config.yaml
n_layer: 16
d_model: 256
n_experts: 96
experts_per_token: 8
d_expert: 64
d_shared_expert: 0
activation: "geglu"
moe_layers: [0, 1, 2, 3, 4, 5, 6, 7, 8, 9, 10, 11, 12, 13, 14, 15]
router_score: "sigmoid"
normalize_top_k: false
routed_scale: 0.707
balance_loss: 0.000301
balance_bias: true
init_std_router: 0.0215
lr_router: 0.000928
n_head: 2
n_kv_head: 2
head_dim: 64
vocab_size: 32000
norm: "rmsnorm"
norm_place: "pre"
norm_eps: 1e-06
positions: "rope"
rope_base: 10000.0
rope_fraction: 1.0
qk_norm: false
attn_scale: 0.125
tie_embeddings: true
parallel_block: false
init: "uniform"
init_std_qkv: 0.0286
init_std_o: 0.00506
init_std_up: 0.0286
init_std_down: 0.00506
optimizer: "soap_variant"
lr: 0.00328
beta1: 0.95
beta2: 0.95
weight_decay: 0.15
lr_head: 0.00774
grad_clip: 1.0
warmup_steps: 200
schedule: "wsd"
decay_fraction: 0.55
decay_shape: "linear"
final_lr_fraction: 0.0
batch_tokens: [65536, 131072, 262144]
seq_len: 256
doc_mask: true
train_tokens: 453600000
steps: 3534
dataset: "wikipedia_en"
Below are experts of layer 13 (counted from 0) of a mixture-of-experts language model. Rows are named router (the router's row for the expert), down (a neuron's output weights, with its number) and show model dimensions 0-255. Each number is 128 + 24 x the weight over its row's rms, rounded and kept within 0 to 255. Numbers have three digits each.
After each expert's rows: a language model's description of what the expert responds to. This comes from a sample of Wikipedia text that the model never trained on.

# expert 60
router:123158123142119164112135116138143149137136160171140121107109116125155116159136128131223100156134125111141116098114115122152151144115097168142094108118112156067092123109126104136087115118141153107145123144092152142122140172126112144166176120097109136147163128111110167141121166114088119146161110093137120105143144154118133102097140139125118170141153083158137195156137118157127140139124121092160133175135111146177125123118092142113124149149129132160120109099158114111132111134155126066129094123103138156096163120145152126132108153151136117172136152101126133110136093112145209129118133146113117115115156142121143125151120136106143118115145155111134130129132122126139083087134135199179120155092128135105160137093090173146099128106096094133124118073140129134117127111112151
down0:120133151102121157130118118127139141122130117122186124160119166127114154116118124093084155127084149144110094115139132086125164120150145135138148181108138113110145128168087131138078082118145105150146128127117104117121166123094135114112116165125156127127116134165143131111171156091110097124115110111125126090132174116075127140133108154146074131135112127113093107088105160140162109135114117122147125158118133159139140110127081149103125122109104117112151162106076140157143165135163123154102123089098156158184120112140123146154124132124144100148194091100108113150087111128143119155155133120130140172114160169117159063086088118138114124123098114159143118128177156092154107119117140162152140179125145141106092131144151114106139105157096114155092141106137111127132162137139107
Description: Sentence and line ends. Full stops, line breaks and list dashes ending sentences or infobox lines, e.g. 2008., )., and - before Founded.

# expert 6
router:174141131162127124114102083110164125092174142151158160106100106166125105140109125100138133189149133163125092106074079124139151168135120129157152091118120182072108094135121098110132067097127114167148095159117108150101093142130119134132184131131109118123110098094143134139136137100100127160158090157123180112128115106109140111115151130156107114101141138137113192127107107118123119126098131121160140108113115151146116096129132138113105119171090140136127091131165112117128110125145125100119128105102154140136145148143120139117107135133140151114121136093119139163151118149111173153153114142140106102131147135108123137130128140130186122115136156080116150120151140126101114154101154181182097151098112138127140193099086120168087139137113132108142148126132158109139118079121134
down0:133125111168114109121144154129115130162078178132186148142112118119132135131165142143177082098146106084128115130151103139126141098094144124146145106126109082162114128125127147138154116135136181086077142119117103166138180109142119113145160141056132125154138143145155115079109133149110111127157114118099138120153095104139105135117134131130107121122166123149143121089131099136143116115098166138155095146170116127104143152105121146124126118101130110098097127137117105141171149099127153108169082132100180104109146172088139098133130127104181127183168161101150162141131108154115137127138160117132152152121159152120113138123142145135121089144138146137135122138136157079072121140157108175159136119175131137149114125132114153172143163136139117160123107185121140140139124136107154
Description: Table cells after names. Pipe separators and commas closing a table cell after a team, opponent or place name, e.g. Boise State |, Kent |.

# expert 48
router:137144120184135093122149117106154130161136133163120125123099126173110138159135108085150107177106114123144130096113127126129112129117101186126136101136131160097088129134121122145116105096113087116130086145093125113133100146119109124153181075141127118157136124109144168149141163130104139123138147140134157144109107119145158106112112122115139186067129121136123137145112113142124133113094156129149144131102121130140077132084099132072142150154091171134143098136171068139145128110163122065116145137104154109147133115178147124121117133111106090119137156081116092092137129156131158160109124155144131122122120118113128129146151136142136154110158157073142136146157189154102087116123145136146127161149104149127168150098071156138132143127135117121126127098103116176092099091130098
down1:141157103098140153118171148133115111137127163105144110162114159145128139124150092120108109131148079163123130112185131135149142164102180150155169098146096081118133109091095153128111157117109116152133153112115172136121133122133131145121114137108104132104123129120119137110094120157152129130106176136111176127130119168074122119140105146173124107132137160150111129119146076117165117121112102127106107185138136142152126147147120127120161153114111130131101153148121099105117104089161156060127153137063093134092136182121124165150140138100119139107152110135101175102117155127153160116107121132152148138132146129111114110092140150088118101138131107067087145113147177094126176142152116173147132158138138130159100114140158130139128163132147148126139126141084141152093171118122103
Description: Heading and list starts. Tokens opening headings, list items and bibliography entries: See also, first names like William, ===, and clause-opening conjunctions or commas.

# expert 4
router:154161100173095117135163105101147113092164182178111151093126113120151125170107125115138124194124158092114126082054092148151094172133126099100173071121084143089143103149106097120077108102152114137122122124122128128101113148156100138145153103121114114136108148121123126127155125087120122137115106148130118115118153123111134134151112144130148113138136121159146136094133114146127156148111118086140122113128098109163112125098173151115155157091142130109142082144169145155124133147154121144142118110114131139128179133158135137118095154080104117114145145130108124155165111138112161118092122138104158099139157145117126146130153120082159109139165133067138120154174137181109116112124135153159134120121102101122137116135096147133072145104122111105142153106147150169096135135146120
down1:142134138128103153132154121152168135121097147122123146155134132150152080126072151111129144099151122138118100141171133139125102141139123143184141101138091137121127155143116180156136118083128124141184116162132095106096118148121145123132120090125106117107139069096137131140142121110126129106159156139130131112164128133151117165127129161151160162084156131163161171140126127123101126108133179138142147134150183101083093107123099134118154080114120152118133123120090120117190138082125107153134092133181136145158115154092112135087162122132105125130149176149127117115117139149100150125186106076134091167149131143096136119130098144171188135111131147122118129137112162163098096115170116129145115127118143151135138125168094158112121155141174109101145126144082121114112136108137146
Description: Place and team names. First words of multiword place, country and club names in sports tables and results, such as United, New, Hong, San.

# expert 34
router:178162143168114126135095112114141133159130138122173161111162122137111123150134120097158135137102135158128107104098149106137147100166155162130133091166142114123138140115139149126098094086125116116136122162111115126113135121116109141173180076108107153157110102118121196124135169127153125119124154146116122125095131099111159110094126164102110170168175108134139167136128123163107139144085148129153127124098080153107098139132133139106146160149089127149131100113161141136136142125133100121114119143121135150123144131197134145129121149110148099114151159117082151139199106137099146063115145159116122118100151096118124150114140134112130134126133154093139132158167137148119110121150112149138119152127114128119142164115123210124104145141113135123130170104137147183147192091134153
down1:124147134169142150108143107142145157124168151165084177087116110124138113115113103100151142098151094152084101112142116137139152149158131166098145093157130137172143135110132137100142150114170138150112131092136120095110118139141149109161143148160083138118097128123134115129113117117143119059163135194111137138141134118123105120150133167109107104130155130120132126136140126144117125112094095134128140112119139103134112118116191131145141112122060133134146127116184179127143113161082126076143169140156121134123118137133111134162133123075086135142136126122092114113131143123115114088106110153141081149136133151102141142144125147112111142158129133124107133108119140108103108125100082052186145121107133126106139139157152124114185161116118150151076118120164143170112137087090151
Description: Single capital letters. Standalone capital letters starting names, initials and abbreviations, such as S in Sgt, J. in middle initials, R.A., COD.

# expert 56
router:119155142163138141121122120141129116150118154152145154113127120135123099147143092125170093129102121136144113119000104107120101107124084147151126111123110143124130119115109118140113067119112138112142127130100120111103107141143114121172129109093130155178103107136138183126168154096117117138149132095107168146127148128114173114097112138129128160133140104126156162127135101140138116128109127120140146124132116122168077173115136137114131123165130143139129127128154107124132138137155112098152142119107132183127179095149117107110090139095117130118119146134128133125170128118109151113125130102097077150103180070127152116121131148088142119128151133105181100165139113168129125064108100140163150132078153132104151141124075120140100120106124140131103120102167115132154134109148134
down1:074129093117067141150124122131176085102153118112144094095141105114083120128155144094121115144108113080122143144118133095113153091107114108116130118135122129145097130127134108119092159150163125164140153121115105129104142114132146137071111162129101163135110126114157141073167121112155143108069070141172170102161143078111143122120114139106083115101124147135129116120106124133100099135174167124133111124099127118116092115148137155115139124150101138137145120124114157128166162146127113137131170110125139075143101109107151150146095142149124118142062129106186115151145125124146092133131132119153125118149100119131138107114104121140097116107175118137163102140118094133114143119088138182077137076137141130091097122147138122099166134107096104143119116117125161153164112172127127
Description: Word-initial fragments. Opening pieces of longer, often technical or Latin words in biology and medicine, such as sta(mens), Poly(podiopsida), hy(sterectomy), e(longated).

# expert 10
router:141193107169080124122108154135135116130159130140101169122113109112154119120160122112170115123134105137135121091098134136131132180128157138158180120132107183109144128132097086098083130089083107148151129130110152104156140179120092167123149113097138110142132093109141119137149115098128112098139123141125145105092127113099135071131108114134102131132130128122136143111128127120080132142129116116158115113131124107123113116095125131100144166117108149143116092154151129148129097083103125135133139117133160143138148128168125162119111173072141103098159138127102114097156153131123156153128139089088093128110118139096145127170197098130114136123149147048141148129174106202129142091119130140115107130079112119109140116100123112121078133090132126113144108091122167132127101115145127
down0:154140165129131119112120076144120155131124139147066179118152110112105151153105100137135100067126188149086100130127131114125169153120126162119154143135103184163121143134128110113147177097196142140139117134148152107108135124127148144127102129123153131141115147093129180132147120110123137129131094144129104134127133076123109118147140146135119112123153142100105139104146179127063100106152141135108111151135090121101151104125129137116107096081099124141094137145127144133126122123128095138145111155116143129107093150080166148104063142096122131103061155160165153123120120135147135130167170130135170130140095126082149118119175136115126121110164147125131131168115120096113130127146159129085124130093109169116142124175095107107165132135150105134133149081146121153119142138140152
Description: Foreign word endings. Word pieces ending or continuing non-English names and titles, often French, Slavic or Asian, such as s in Ressources, kov, sson, en.

# expert 20
router:144148111133125151093133122131116135109170111120141153105101113144109094113123133079150130150135152120166122102115113150147102174125132108131141092130125147102096100107137140093092139115112087139094127176109108107140130130171112145117144124109126132169160110157138153133130132144154123167126139102106130135105136095101132127148144134099130172096123101204183127149109114137108143134078066110203153141129096139191102109113134164119125156126150144143136065115171100165156156123139127079127141155134121128114140140149098142131126126096124143136112159149106143138139142123151140127096083137130096119139131105080113126170131135109181114139160166087122141135162167149101101111148107156134151112097104134094156171130101155136090146109124085096132115122157137145127120097141146
down0:141129094138103119168112124132128120167139119135154141153141125104118110105134186126131137114111106107131147099107105116137141134162110129149106125141167102158093142136113136138139102175130152056148115129129066138145113136140166121150120177155118105105118118142164148129120137130124097113109152160111149113169135098116107169143108118137091102102114142127132103129126099152143125082116133141150111153101180158075092132164136116123144135137098127122131079108146090102108101149148164134122093183120153111160126123173139147126138151137102160118115161147162112093147144157113139106155145162109130165125133117154115106146168141073140161137130085116125209113097138179113108109156104125104116097085109148178144131119141173096139102162128121105121127148118137161111129120090158
Description: Broadcasting and media. Tokens in radio and TV station text, including call-sign letters, frequencies, networks and nationality adjectives, such as FM, ESPN, BBC, Korean.

# expert 39
router:128176127172074116088106123130139153155146133141106130095131098128157091118158119098152108177106166120139099123050082136129166130138127154160080078111103126111098101103139144120095123077109107120138156159098165115126114175134088120164141109125130125125107107089078145143136139119097098141130152106081144116139121111095155098108087135152120154101125117117154143151122092143142169110074153134143137153115110150138106114098113116135114132155097141195130100097149114118141129137150126082146109095103127130127134131134149134117139120109123105119166146091116135106176134115125153133139108106120144090100178161103114172124126137097154132104128128092125133145119111129119094097129135148145097152097098131116162179090115127096111119163093149134139133114143167133115135109123122
down0:169169139110184120171143147102130154145144120114130126125129132094129114126156109146129124112151161122172099112152173097135108127120124080095119166157126095121080163103124134144117164149134128106099128101101128122132126095140127125150161040135151113129117106156121126141113097140128150134123172106150131138163100121151121128161151133105136104158106171148097122139106102137116173137092105137124127192083093167123093102088151132125130092107124120157114111112099162137152141146125127108143153103158132140132099104121110111116112134161129151140134106142124103086145096154067109133163101141175127176130132135097127109149098147188098114146121113120111104122117121138146119165104100160120074111123145115099111130109129141125128138129128132142123136137150078211166130112130098
Description: Sports standings table cells. Pipes, zeros and goal differences in league standings and squad tables, plus position codes like FW, MF, DF.

# expert 0
router:146159126163139128116122132137102117121121183149109152123146120140123146168183151104183121161162118139106104099067127173179124163154115129110114127115097134103130154134134088106122109098122087142133141169134147067132090126143070118119148121118116158127112114154114123109132171126152098126145116114138124094129171108107177123137139076161143128130146116135133156146116105138147171138083124120152122107124120123149085102125140115123144172131104153161125085135171140134102131122147127108156116121088138153117145114144160115111121143091175142131132160107164118142199148102098130142103120130104123096117157132122143093117123107101144139115154143093138138112117155173107101083135094112154129115121119084120151115134122172145095143130060145092178144131153160117102136152127113
down0:124115066125118089125102144126096162115120108125159129123192153134102098134139139139131130098129115077106180110116146145107121114117112106143120120110072108136161110126107127159113138168088123141113145137123106133157107164119101150124126145081115117150097179114122124116120142131170136111152110097118103142148069079173127161083107106117132175105081142122121095126110158122136154121141145121116094125121120138158117097136140137123169136131122114119127099103162160153168121125126102146117118152152123145097116106113216093112105143160178147068125110095161135098131124105118137096115160136160104120120134186129112147110100126069131142117132144128159155172130131116158133105159126089132129149121142128131061126142135122130149151108151142139100134143112118148154118158159143
Description: Motorsport and biochemistry terms. Motorsport results tables and racing prose (Racing, Chevrolet, track codes like MNZ, LVS) and molecular biology terms like receptor, protein, inhibit.

# expert 50
router:131132106157106140102157131101162120181147135122125135134112094191121122135117115094125115142119145118139147122079120164115106148136093135126154088146141128120129117107069151137117070099094119099162094177080116098104122150142098150128141083092147121140119137125115163148159191169136117111178165113118139111122116123128127107115129126133114151113154108153150151125112116147107163117084141131189153115119079157180104132104111165094148126145104108170117131087181098163145115111183114061128133094119158114111153135168107140127127122121158128109126134100129123094127107106136145147136137102114112118092109089111132113128145087150147139120142142125131118129130141155129100094116130148154111133080128174105148135110095138111069115118126093147144152140131147138118134086137137
down0:170137090122120152133161109179105129176121127126122138123136142110141122160109141090155128149143162132133112176108113109159123121090164122178131095112114148128132148140128137124154125146098176078182135133162107148167149101125121156147156101166115139087106118083167130070081094109156140108091139109141113106150124150120091113095102141126155186154144178096104131108162128095146148141141135110131091136134134106135126111140141130141104134127095129147125101128130132121146146142069134128165133121120111137085121136121119119133109109170151089125136133142126116141109133056112110145149120142106133142164125086129120150116081099110091180098129112120097147132102129111105123149112135111095144113107096099082110115122110142142128075170174169122146128140124157100153114111114092
Description: Infobox codes and markup. Line breaks, pipes, headings and identifier digits in infoboxes, such as ISBN, CAS and MedlinePlus numbers, See, Website, ==.

# expert 26
router:183163114146158139125109124107126122134126168120100088126136096144100129135108127133134123155109104112127114116086113123119129117148114141143092090134138152090092111117107125128110099128121142168143165143113117086120128164089115124166162095127093149146127114117100194114113136136113112110126119123104161125119161130127143103106107118152092178098127100116156146112104089113158128165111158119141160149074127157146103124135088114129149138114123136175155132131146073145171080084176126113102124158100177136111152105159139110105110158138139118119166130123131112134148161119129172157132129117113140118113109086081125146130138130127144152129132131102147172124144143150169077059156101158197110133135155142137160131135084129138117120124085090115128147102138136171174122136140136
down1:135091138063124118132130120152098160142107112120121148123122116156124117102127143150104108130127155133138137129161136146101093175132102139136176105150104072141143156093132127073148088133115132147117118152136123083124122132142127164131143142151117139104137109128151135126195132149126143139126119123077154161095149116178093095175118132133164123130110096192129139126086149140104152140144121161133086122151127121095085181099118101143149108185133123134109121134108186142137137124136092154117184118083094153134150133150151125141172151099138061137115111122104128119126138148098094132126162168137139155160106109099129113134145138144177155116125175104117076155081106123109119132146165113132138097149114114121137151107115080101135134119109136172130100122132116129129112117118105
Description: Descriptive species text. Function words, units and anatomical terms in descriptions of organisms and physical measurements, such as mm, males, feet, with, upper.

# expert 31
router:121133139135104127113157117103128138115145109116128167137112120145107124166112128112161101202123139135148138098109158117154076136146143148131154099161117156085124116135171132146105135130107128145188141157102106106120092154141082147154185078116124137143135134129131121151118146158127114150135132096108118123146143123077150098136123090110108171131163089133117122148147137164111150126122096111165124135122102117216105126084159152129117109128131153153126084130171084147111127130133103132150113167081133122134160114174141119104091150150154094128146166101110125137147154123142170127163076139078117113140171145072111130139149096137129155151171132116141123154151121131119137117162129160133109156116126126152142118117087124102074125126105122120135164141178135151155141112137114
down1:140102114124145099162085112111139150144123143121160162158089117139157118163109153155114136137111121106096133116110096147177130172109129139126117132121140131115112114135092123130143133109146123100092123138128101122117119126133102131162072151096100087090116096128151099183145114145142107127090169128146110056122125111163133127129098104115061128176131101146149167148150132135117116142133135123122080137152159128138123108136109147149142169145121131118152129063100098114128118137114105131146156126140137143122158127116146141083144122164157104125086141130111146151138124142128139159140132151093127091136138146140124153141130101090147124116165141100092103131139117135155086130112121114066134137110070107126134114094144168052092067136091107142110118099093136169094136143174119
Description: Prepositions after verbs. Prepositions and participles following was, is or came, as in came into force, remained in operation, during, built, based, used.

# expert 14
router:117154123168104140143145126119133128142205135150100124101111116133137106128133136135147116177137099120126126085078147125161162170151119102115174105090075123100073103096112133083121125101122128158121112147095147127114120154135110156158161087119142140149116123112139150130147136111127111104118122102125174148133143119147150108133078144138105128140164134114145159101150117122133120144102114129134109135124125131198112156089155143102147157116119146159151033127178125142149154162140116135149146153152162155111183121143109148076106112088090141134130137087107140151163147136131162114118105149095145110119162105116144128112163115111159129126155133088152104129185152136143118089121145137169147154112091132124129148122151130130087130125123139115147105103138173167139149137126136
down0:143099107108120105092111143157159155093156102091129094133138136111132130140151103108114128132118152142148168127157131164148104122148105119124158089089127112111089124182067138095175131157169124130157082124115141168100137093073129142110124115106175142099151183107124119135134119127151152138132083125125118163130170098077126100121126137167150144133098118133117134128125114134080124117156085146176160150161120139170121130117149132129145140119121127098131110086124106115110140144148163143154072158081126109096133125149164144169122129144108126142093140128108118127122149182128162105103125114128179148110114154119127102127140085150158140162135121159115145132122180135127154160098145128135117155130124140097148113141115111086144104156174098107134097106107152126089125178145134
Description: Place name starts. Opening pieces of country, state and region names, often after in, of or the, such as United, Puerto, Al(pes), North.

# expert 40
router:122151126158130155132160118120163147115149134124137132120156128148108118117110135066153134138113174123132099111080108158192122140154118188135148143140152153093163131101124113128127055114087128148160118155096095122135172159160126146161137148101108140127146129134144182156125151113126164122130129117105155102141148131161132129127126110125124146116127077136131135152118092154120166127106115097132172105117087127135109144113129139100105149125105122105131106158201109142162154087163103109091133117111165120121157115137123113133127170126115125113136171152111122124210124149102139133136147142107108102115135141102119146119152129077174102115172127069126124172162142153121093124118114187144124152104104113139156159140110148115133150146098145119140131126133125140103176145147165
down1:115083126131097136128114146138134149121096118118165089137149127111152092106121125100132087159087130142133144080137088119143083106129093157156156081145094108126108117131133126122149112132111126156094133141083130129117096125122121151109122168167128114128136103123126147103122141095115149091108145154096114098104134129166140138134134089149107159121120057153147057110130162101081130170131101129114146076138123114081167133066184128117135146120140136152153124167105090107130120154169122128086120173139129100160158130103106115148121145140150152119111120149128139166115157121141106112125191101103099097105127114110083103158116139125111154111158177103102130137144135125151119165117099168109160106133131156127121129140113130107099122120158078147115102159149120106123134150124095
Description: Music tables and markup. Pipes, quotes, numbers and words like song, album, Billboard, PlayStation in discography, review and track-list tables.

# expert 33
router:107118141129117128077107115131143093100123127104122127104086137129124121116157125118130116163135148120192111135054145134137116184116136100134162113114096120116152148118132097136117153129133119120152183142081121082141102136152154111118167119103077124136110120149092131123134137128110121119113156082128174137185115147132150097107124139069143115137134098095126159106166131130113090135122090085154154103088099148152128105150141131120148143105094135143137112175147141123150121141107134135127104130113177126156100112137110126136135122158135122103130131148102105105160109106120133094151151170097110138111159088125054122131141128120144151139125130098147141158139140162128102104095155143121106126097070116102190146122092142094101145096131130147183094125100139148155153115163097
down8:126094137109126131115120131121134115087104150115145128103140105135153140107132130171133132166112135109134095198039159139106140089105142065117142141145111119129108114139141135132108121114119136118131140156116165088153136102180176112151130125161111153153124137102108154126141130152132108143104132066145128109102109133130148156124122077105104093126153105130133083114173097144128122113082115091055116150122109099043108106127132145118140118124108150128082131119074131124110111142100155150151106140111115116186146140128094143129142127155131093101152111141125116091147114156150103119112115126134134091140114118099109138144151154108142099150139120124120129139127140055129124104124163122168105137133160136127126114132118118120120188102160145130150101093096137142151143099126091
Description: Parenthesized short content. Short tokens inside parentheses just before the closing bracket, such as born, abbreviations like (FR), years –19, and numbers.

# expert 61
router:129151140158093116095159117120153120150138151170141124112101136150117119166130099082147101169134118158148128086097113122138072132149090111111132126141116165089103119160075149138113094070104096123152093138069113115109088107132115131145149133113102120118115119113111148140142137120098094138135134110166156134154114100143124087117116134139102118124128111162121169141119113124103111143075121122158104149154071091159056121096109174085118122140112176156159102129163074152135099111149100091116129104078182125135154092161112148124129119085138109119168114099141140106143131110128148136082122127126105112111132078101132110153149132115137168134128133069122116133143158170123120127122123128147115140136131128141160136122121145116111123103136114123151130144114135142118100082169119
down0:131099126103123113134127114169131085109147146141133126125157117121119112119111117136123106130111165113134124129131163157148157118153122162110084147121139076150112089123125135114131088144105153158149112190124101157131120111138147102139155141141113095138132107121110141142176119090089168125166090118115118159085107128113135150146144128092140168112165148143132107131134140141110154127168116153118131128146109149085116095124163104151084121110139145149063197202116109168127143116156115132076096158101144140129094065131153132121138075149138113154123132152149095109181084106140181151116149116123125136138115129114124122106139142150070117118107110097147116101136128105123150122122129177091141099129123156135183156113113132139125127156163144122133126149159096152157096109129153
Description: Institution and citation names. Words in names of institutions, journals and awards, often after the or in references, such as National, Institute, University, Journal.

# expert 16
router:161165090167124123139103110114090137132169154133125168053122090153130149170155081110150080151122143141134119083090105137176109139127121143124131126169126157079109105137150127130123097117127116107135091171069095124134145160151118149155154122118107152123136104113126191140143151085114131129099119152087150132148166111111143134165136126155113133124129090128160144161119104127121127127100102100169124117144098111144106125097152116115134123139148127118160122116152134152140126131151122118111144134124120158072145135145126136112131141122141134097147154125133108116181150115139140104102131142103111107088125109121154129104166146083161121150187160071139121128130153209113125120089116143113095128106099125130153149116089135130086127132111121095138123111143139148199143135107136
down0:102150130086129161097094122175088094107130143150122108116181111151132104132133124123109133127150145118149093144207098125115132127111144127171174139122167154134131165115167134118139153145116119110120126132135116129147147119110120123125116152095165138157158186125101119098132167139142104117138144157139098144129124090145123109144146110115095093129113108141133125140118089126140152118134102177140147116119102090146127139145100114125101143120152116160127167180097198088108145084116148113162144117050081146137139145142122087145172108095111149147120149163142148108114130151155117152097163091135129108149103083119156147163115133110114138140116115113155155145139094144121131122161113159072137111123169125114128162146163133131114141123143111110134155159129120127094104063102116
Description: Title word pieces. Pieces inside English song, album, band and media titles, often colour words or pieces after a quote, such as Red, Blue, Dead, Switch.

# expert 8
router:124164121176108159170117128126143154161135140141108106111116132135104125134136119111115135132118139138141160099055117134123079134138107087147110088129162130116124122124126150107127046080137127154173118135106128145109132160124117128148138090124143140133128073142149148113120155139109127142149114105134136131147150121130106102150141109116099157144159125127123183097099129160112140151081075130145140127108098105204089149127097131098167148143093124165100121129173106144151128129144121074125125111127209137120145137135118155138138133140149130105166166126123152137130119095126140116134086105083094102084118096087130139151117098139157143156128122072131117135149169153114109086111114139151105145098124096125135092138066149114096134134126123121132124163105126117136147099159131
down0:145143132094122140076104137157100085145190147069147101113139110132121139178154138080107123159109151127131088140118111117135134128099138088102138107154117155105140113154116123139143156144172120128141101105136134114133076129147128134148088121093139066132143143132101132168151114155129116159134144133124152137164121115111177111117127086092134159139107098124120109116138155106120166090133140134140117126095124110136119090144132137134114098098146158140127113084158121171133155140106118146125146129061165151127159162127146165105132150095115088144125111147088097085130122096098122141165084121147122114158155126130113107156124159100142154142082137122088146164089104140128140125135126083144118115132155192108123086107145073101121143111120139096090120103155142126102097132139107
Description: Numbers and counts. Numerals and spelled-out counts before units, dates or table cells, such as 7 km, 9-acre, three, 17.

# expert 13
router:113169104151089135106087135122119165121180109119119145103121119171112146130141138107175144150151152133185126109120137160177087140136106163116140149150143157099140096125139098115107098096093092102131137121134124116100165176138127150133125099109118155112110146123097175118156162161117143135164148124107115134166171130119114121146136111162115143119127082125119114160095098128134169146118151096135137108122061100149095090142123136115117114107125129156127102134186131120138131091162113104129141148113155128137149154135111113103131149143111120133107131122121122162164162135135164148141134107107127129126139123098135132140144114117167093135141170095165165161171129158147095109113121200160150162150144111101152167163078184128105132091116112124143123091138121174139154132119097
down2:132125125095133143120183142146119171107130114117120128135101155128108145120154135164132130120129160125134089131125113113126121117133096079085166139174105133122125121143157109134141163163116118144125147110150080146117130072134097099089139149095140174087160167130129154102144140121139161150143144177109125132124137168156132115181127150113154144150179137131112136111107158162127153151147137118143137124111107170136129075129125177154125115093086130118127111117109133120132166126172138133131167134074114081120102142142137159173104118156128070138151149150132123136101181165118084176111069113119071114134099139164113144159140116110128104137170145137176111160131148099108126120158120089148124083117126108139120137123160133098121167119128126130142131105122155127141127147127073
Description: Film and media articles. Words and section markup in articles on films, TV episodes and albums, such as film, episode, novel, == Plot ==.

# expert 25
router:141133113148135133128097089097148102141128139143157152129135146152104117159141124098152140144157115128142125111062121180176144147123130134121117098140117119103153129101109092141139109121105100103146109206128082088138093119127105135139142106088105146164095130104103154123181156115091167098170171113142153120081124114108151115118122107083103140125134141102165168159140131142150134137103133103172141137119126160157105104099125143120164131129151132163183111127154107132118147136154115106139122133090141098103127110164139127123075141126169126117143114092123107109138089085111167124135149134098128101112127082105152093145122135127150125135104112130142144123185188176125078083160116127173130131111130124124143138110129153131078142118122145092148122147140127143132157079132141
down1:135134122159115107169145142114123154132129117130121136163119176120131121142195148125117169123153121107135119137133099105139085151137104157140125108131097118116146155157140144134177175110116128123129124093139117145119121110116131126143113091153105149134156122171140136159163110119165137145172125152117124090098152130156143113162137143130121114196144105106111152073103135112134148120125098149112163126122086120133146193107092139110116177098137066153102116152152119123148157096114136110097107161117119126100127171101132123153121115150123116180112177115148136109137113153069121163105113133098138139168137136124174054128165114121110112136144113119128139128108125124100117152111150146133108135186153143116128070130085138117112135105168129146143162098115125114126153139191090
Description: Line breaks, scientific infoboxes. Line breaks and section == marks, especially in drug and chemistry infoboxes before Identifiers or Clinical data, plus terms like protein, receptor, cell.